Below are experts of layer 5 (counted from 0) of a mixture-of-experts language model. Rows are named router (the router's row for the expert), down (a neuron's output weights, with its number) and show model dimensions 0-191. Each number is 500 + 40 x the weight over its row's rms, rounded and kept within 0 to 999. Numbers have three digits each.
After each expert's rows: a language model's description of what the expert responds to. This comes from a sample of Wikipedia text that the model never trained on.

# expert 61
router:497543526507437537490556419500502474495466498537498580512485527520431535436493533471508459474513433511469468474489549546489503474471531512501471437573511473554481511480558505468535494476558510530471514451528437599442452509502501520518488524522542458476533477446448499600510485522499474512518487443518495562441529477495398521518438522467500568522503564498487582486508486504509514450472492520498585471440505515569489488508471485544430448483504478490567524408481474570505521521461474534499512413563440470526519516524553542493514501425447375529563475546530545423430489506562480481
down3:455525601473500472545520521442506596517535485543522460501518451547490557440516510526500497500555511567488494443488565485503478435512472550553523477490484429518487464536480504445520556508514570442588512516512501540514433501533507449528475443474511570566500530506421591495484556535499467488529497524516582533569488496454492499476553511518498486496460453482468521523449518472538448446499483521507521530525523546522438556561492424455575519540499521547527450459509526494521432533481505546516516515504466470476544447418487544577429549426468590437563549531447534454475494540513530509
down4:604488498513511466553468546516499496473384537506498504490566451525482472450518494507523451449537432463558492484473498480454545580504515515533491502554545506447450545556463513577490495476478478527572517491457508493460515493518490447434474524555450512557433471478530520499553487518483547480484546529409417503439513540473463519542611425433508476549486483504507464537449491558410476520437416461503475564434453425531485575534513536512517527475481517497517566392521496461497475461435556479492535470469433503521485490554519476524534499470439484499511486494513517482491507486519524445
down5:534434537509363532493506527503558562544428451503540520512517561479454486505525457462464536508571511457438483439445435481485553488466434496531452500486541424441495434495537435492506486440460427503510435471491496487527430533524530479479571415469449477507476500557488499456562478463479465563495514569486490507479446493523472504456530527529484457493535513457535460499539505492492516506496446547459501509465451403488488525492439506443506482579447495492490493448486500524469475504437417516430517539535537466488436504544462414531511453577464476569513455549502495480554496437512470496
down6:535555463486562481473569538444448551450485445507496464458504428464537468474480511495535489515466475482450479539575522578473448454544498555470554606472573529594465513516513505508520559524476543453487536538496524556470604509570530478520527516449513390483524477546524481447460472490461484494462503487517521430483496484575545515488537469577482484537487518517529538543487383449473487491497512529527475493490491497503473477558485413482489490498524456439539567425453497536468486464534482416478528415546521499485490475521460470514433453516536498457570513551490496528479489458470512561
Romance place names

# expert 47
router:493474494460509578502479448477496499485494469467445568498468477528505496420455484498526490469492540546530490477424486494448545553490489430419492477478472480536513526483566455484472511472476446528486505518506482581515486471487422505589524546502516442565529483468385495601514514517453502519547482463525482482448544468444475533493426493383537529513500549463497585491498492549571479492472532469520545487424488503589504529505474496514446496526549506437570526421579520482528515455485474461528451500495481486588512492528516500470523476464455494552536548565524450459485414483574447486
down2:482437528496538543516567520456578511512505493543470497501527507460475504501425543508572480489464482518497545500430478551471507536456422504456541474595467516559481417491525431462465477511459535500571509494562453506490403490461480494532482530448546476478551479437495496483506478479528512521513544643475448479479481501436530435468498493545535480524428510529470484572545556429534475554521468518525462511485484481507509524520551469529430503465449488464575538504409479561443457456487474535560461455477436505498513530544493490494533540493467511464536515435428538435506460448527451439
down3:540513474499553485530434498546523438469504441480554608526533493550549504470539534488459475537464472418515514530505497515501589468455499432488535557473465504462461465511479426536530472467443565535556540507514508517511538543473521460443496547496510556403492575490488464463491459542500512526475427477531542537508451473463477490602452398458505466561497524510486521456532479441482434485463454459546541581496481510565461478527562467503532517489479487528479485516478531555530529518463461469498493440533425527523531479489546579429485539502454500505489486462466541528492454439421580448
down4:505428503509419554470500553547494528583513579500524462525406415449478411467485474484539507391535555478460470487509521563496460493465480587485516550533514402551488470531521470495441503456480468519458480446547530488440489499526490507538525518453488513505520440514472490516471460472511458481492485469511438461472453453532488477432492483490545501536536535528514532523487509569557487462568500439480472463535502524566464485552492532457453447427445529516509489482567505556535461499509551461586507517467507487550511516456517466498476563503550531553544449451493489457576588496467585523
down5:494482508487487506560488445510565494491540537520486426514465437468478602441507595530516528486455534490470534546512465448544496520600485471575441509472527501464504480543489510446477570556513435554498503435423495441438516573463508558533501532510507535520527528531561429477534532456461560457520531576410478448465509492489496503480437457485498491446462491494473516507513585527517582475601396431550545584480560515481449500490485502498476502490491498527468529506499454574541510508453505525525471520505461520473496474575569513546506455469497525501538477508550521473484479535521554496
Abstract and relational nouns

# expert 10
router:554514501523436561436526471469514403524505512511448544502466569524464521433529464397471463511499526522495420458521507486457495516450520556441483458507485474519491496499540497503518520449531443516469523491494463536473423510496480521498470541463519397575488454485455528602510516513453493542543515482567463513431504476456436540480401546448546559509522549444484510510508543543519511485476513532500564497490506519530566522447471475472434511532517505466528458414544528532487569475515422510439501547520468436557506537472551492499532501431466482561499475524575512495448456468568408477
down10:535496475546474562439496520513479446466471476448523515510451478513526538524624537494476501491470503512437512530578560526453454534498450441587508468435491533494588512506531445490484468479523496493421493496540415516554481547476470502488502510419550440475548524480454505465490490517470460514500576594438476455499526430499438571525536511525537507566474522513491522446434520504457469431532469589568504471501489504527527527461502529469468508496534550516449519465506523514506499450561517511504459596382499577477483527527505474473536507521468555556515512579522567512471499471512451462
down11:526453510450533515554505592523498512524489492459456478527602517485515550479467470569503550520539481519481503517516578447540479489484471477480460496461509482449583474526506509546461580533476524501511505455546537557523513538513486483468510468547455544457475463488491505427491460499496613439540507604482431539483513499549488482515493456499491509583523457521494540488541456486456467552517467508503499574530430462466446498488474558508443429465466523438572543522548494479515507523486564501550465530512541470502574456483530484432495430512386590510582489500519553491490482457426537443
down12:548514448470496439487520458491528470521546570445491477545590507555455480518485553500498495493519505517479525631590487512558467509449484564534521523508522517474457511496481527472534462460439479472571481480494466489538585479417457460490525544514488499488482521457546516455510496534478514469501517451535463481481435486516508480580469549509481566424483450503538505463537531484582494471451546485526594556545502482477505512540418429486538478463530467450614499506486511445526496518485452497466428537478475509548436488536480568524540478412432528425495483530538526494495469453429545453
down13:476430411533538559514558595507493466500477472474399499506550438500455537520452459532518565563554523450537506481539499446508491471505493441472480467495488523508476476532451460482509445504549462508487543560502529572520425522503484502495471450485459574465503483491529426454494470509403503481471486490504517528493459471459523423439470466508408501536543471518463513590438524526422492499460505535538443498519577526455431495501581494514451529518527533460556509467387552500466474515490490468491575515474466494560488474508510506478427509499568530424525531509470485537497467418534525484
Personal first names

# expert 54
router:511528533573452556494473433521499485524484490466462507533453490540426521472506456405490522510579489537489450441460496475490464523498564485512522497530527490556531509446524497485463534484529520492442548469508447529478489561560480530564457516569529463458528459485459508591529541494472473546542503471527460544473461476451437518508431498419571533539495573455495539522460463519495440476515517486483514464464502503519510519411466471566490513533515530455486460387577596502475510512492525462478495477554416442548446502511539507559492478443471456560536563554566507472511415492570456535
down6:514509461502512460493409536541466566530459560415507513498522597474562459455440517484484416499544494487482463539472467491539560565504400524564378512562549456480553506550531505425450452474472519490564492471524510466527528481479485474485531464528518467483473524476409491523572525515493513451492465497526508470565529518500468507486506506462489516548484508466470545516394427476507430435470478468464560511515472499460522480491519515463585571477432564511475496574504518510598498533520510472497561471469539429508469518512459506481466500525470528496499453456526431474460465466509564517
down7:428478478479494561485475483532459446496463477509415476519452504478494451504511550467523516498494498440437437504563495465455502487505507559562430507508466595505487519604490500450478435474462522491523523541556521493456513527635514528448461461518446514474460521544472437517494492442489481397481534434483416553442452564554476558567532472518506521568546473488455474419475428510434499543505492496475473446508547539565539495511449477570512446473495467510495578464535474482510479483561547510487489533598476542537494479479487458453514488529526499475441465472525472492492545538505514509
down8:555434463515467518492484470479533398534540504505412500519483544539445582519489521475535504518559469486436456531591458592429488494459460499514463506454473523447460450523516460508508505523552519522540482432491565473564491454530536552511501529538516458418530476415407561512497485509511510515489466489525418452479470527509529460558517440518479529549449491456495473469598491511473490461422489499454490483475464535408463579571470434493538462435490512536435524507483498537529531399473493464481465510545556500475510554537498566459480536498501510483520487445495497506459539502523546480
down9:531512558478508445593499520516518514540565437555565527593539488523531460524490509505545520487493475489477456500539519500390498544511486535517473506514459423533559450480487459519595439513508466498517483514492511534589523481460547525519586421424524458494536458435512475497463527439507456548499484523529504490528494493482538508525516569510489541546438476483520534463458506458442573492450570504481538477490512526519481524452439516430429469504551527471448471548490458554546432517507473482473530516489542448500485540529515477470519482493511505520446589549457458435594518518380540474
Periods and sentence ends

# expert 4
router:550502565497441550510492456500482494548496488554498554542513515533423506425467484489500476515536486549524454435503452547510491461505525489446475489560496502494485514484547454519483538455525482488511506528506468559433478476506416540545429495534486418568549510500494516581550469532477493543619481491476474538473536474456414542444500503375513489503479583498497554499509513478515465518510509451514581495514424484532513552506476522503459510525538480494546543453606511535456583493482484441529534467494395486517502513560540426514495511419435432514476469520512467490454422492528453514
down2:487503486455511462501522538509421486549417464459438593525481527541552501510433471527544588535469453535489557487515521586476553568503502457560502452477539520545422532504445482547499516496484476477434502462484498604502468544546487480483525509481472565515536549524519450444481473461443526521513573443464506519481527547541526489543489525475490538476533532478540487438511519468548481477429533484469471471490492447476484551467467468509558486476451483475488414413516390573461492437483558476505534592512532519506463572532466485547556495476501489524434531460535517562479529429529515501
down3:536509451412545552531505527431489521469477527406569437544504537466493494510487453537478470510483531468479502532485459517498478439474469517530478489428515516476524538532533549486527515564467504495552465596511528472510456498492477580443474403517506496449509575501505497462449529485561425412524445547472499438434494553508463524534456522489439473468443449517496589482444521530505489516450403536489522536495535539473472498475525462452515508551522489578501430522511432522482538479472493457552518471481414563456494504498439496443443485508510490525483580488496499511586541482516469598
down4:549525567496467504531503615445491490495460530488464545471471450443514494509553461468532505488493473488549550550485499517515437553529521444391500497524525489549498462475410490442537519406488470446539580521454465508522473459415473561493460510446523551463496505460558479503442479510550557496551501447527497528528515445522513498525491514390461503478497466593480501514429504474536462444493547484515558512465441474538468465501540522548506505482473569550528470540489507505538474550446466536455489474548500526486565533489524613571503555461456493480531508506524522608523513552471467479
down5:469478568524510498505488517484539547557501574469481503482481570494553514498526479460467486513511490592431454463466541449565484541436456465487495556454503473547443476480466429463422479558500518477503499453487460491531496469514513461501543570470463526457536483513452439437535556441529494497516495481483547552524550431560511420485486525500525455467557571453393554511484502465453529498510539545486594522551476467427461493501506556495421405502497483577493512566499406489572503517497514506494520467554471545477483425478535470487469511550460524454530501514528433460540519476547461535
Inner word-piece fragments

# expert 17
router:551471515479427543434481422501457441483474548539477518479426499558509473468541543497530499517529489513514454385485509482521466579495529486445510438499528529493564574422500501555493514508554503499457563463509499557474491510538490513535481526497516442555481532480462491603545519501504497491601481492537453526491504434457480530442474544432526534479525569508547526497494515585473468466499583540509553432425509505491472468497468484538486517496524477423547474463543499478472527537484500497474494436458524514527499537494483481416556477456533471534518516562484553486400370538537471539
down2:512442541526564430443565513471555462474467536444433490446529491547513511509434517502481482565509506482443490498497480513547542515561504491512512522474542485537483499580510538531496452497474474616467435530514507541599510472416500493489509511489573543539405485423498514422503516503507506520501503552526482466467514542460522518489433516504505546538463464525476483540515484584552534439460457522553526465520525497488455511505540511499410525506445554591554520522442456424451494480469509491525484488462569519493504448554527537461457522436575532488434571487473559534603489470502509501
down3:455454463533567494523477562509427516484579459451467486535479541550524509538448544414465482548515461445487487501575421499479454470496485397501537509574431449488519504483476583459501510573500480464495494549479497453528483545531481538520535500461483544513449477522452449480470515543473512492464392558472507476515462489581431546507482490508493616490482507525525489497527495531506490504513551514455453498420549518495492445435512437542543536471527478514474504521458526471446525472474522472446484469556479624536516583541571499495547496455541509446492502574454503464544524475466532492
down4:506446463537540496496532546536542466449542479500504469452521486480484470473512476590522446449398502554441523582466506445446529432435513548504353455466470515458463481532497522535490527490513460505507545569541489496492510549495497536416524473448420500571489524477435515417520488471515470558497481423463519501575552491548485486497530450532487445521542437536466491529513495497544491485484470477484476505516482502449545540456494587560581549543488544579438481477498512476495520479568439515574501536443489496486465519472531444500438488549541492495537495492489497566503583482484464507
down5:502504516504478484541513413576489478465443492484513468431496443491473559490523456462548394471470483516536433504525500443529527489531594466481496456537572520427515525487498517562483574572503428403470510476437490606494468502454482474453479490508438540557522570483537489463445491524527499468532578442482557476508467423562451479507524490461506432479492527473570498492470527449412480442499510462518481483459549487552538477433500525530444505542524471561529539483501492483470459537545526524500479409498507493527465499508475512578480513515518500489469558483524403554550529470493472519
Name-initial word pieces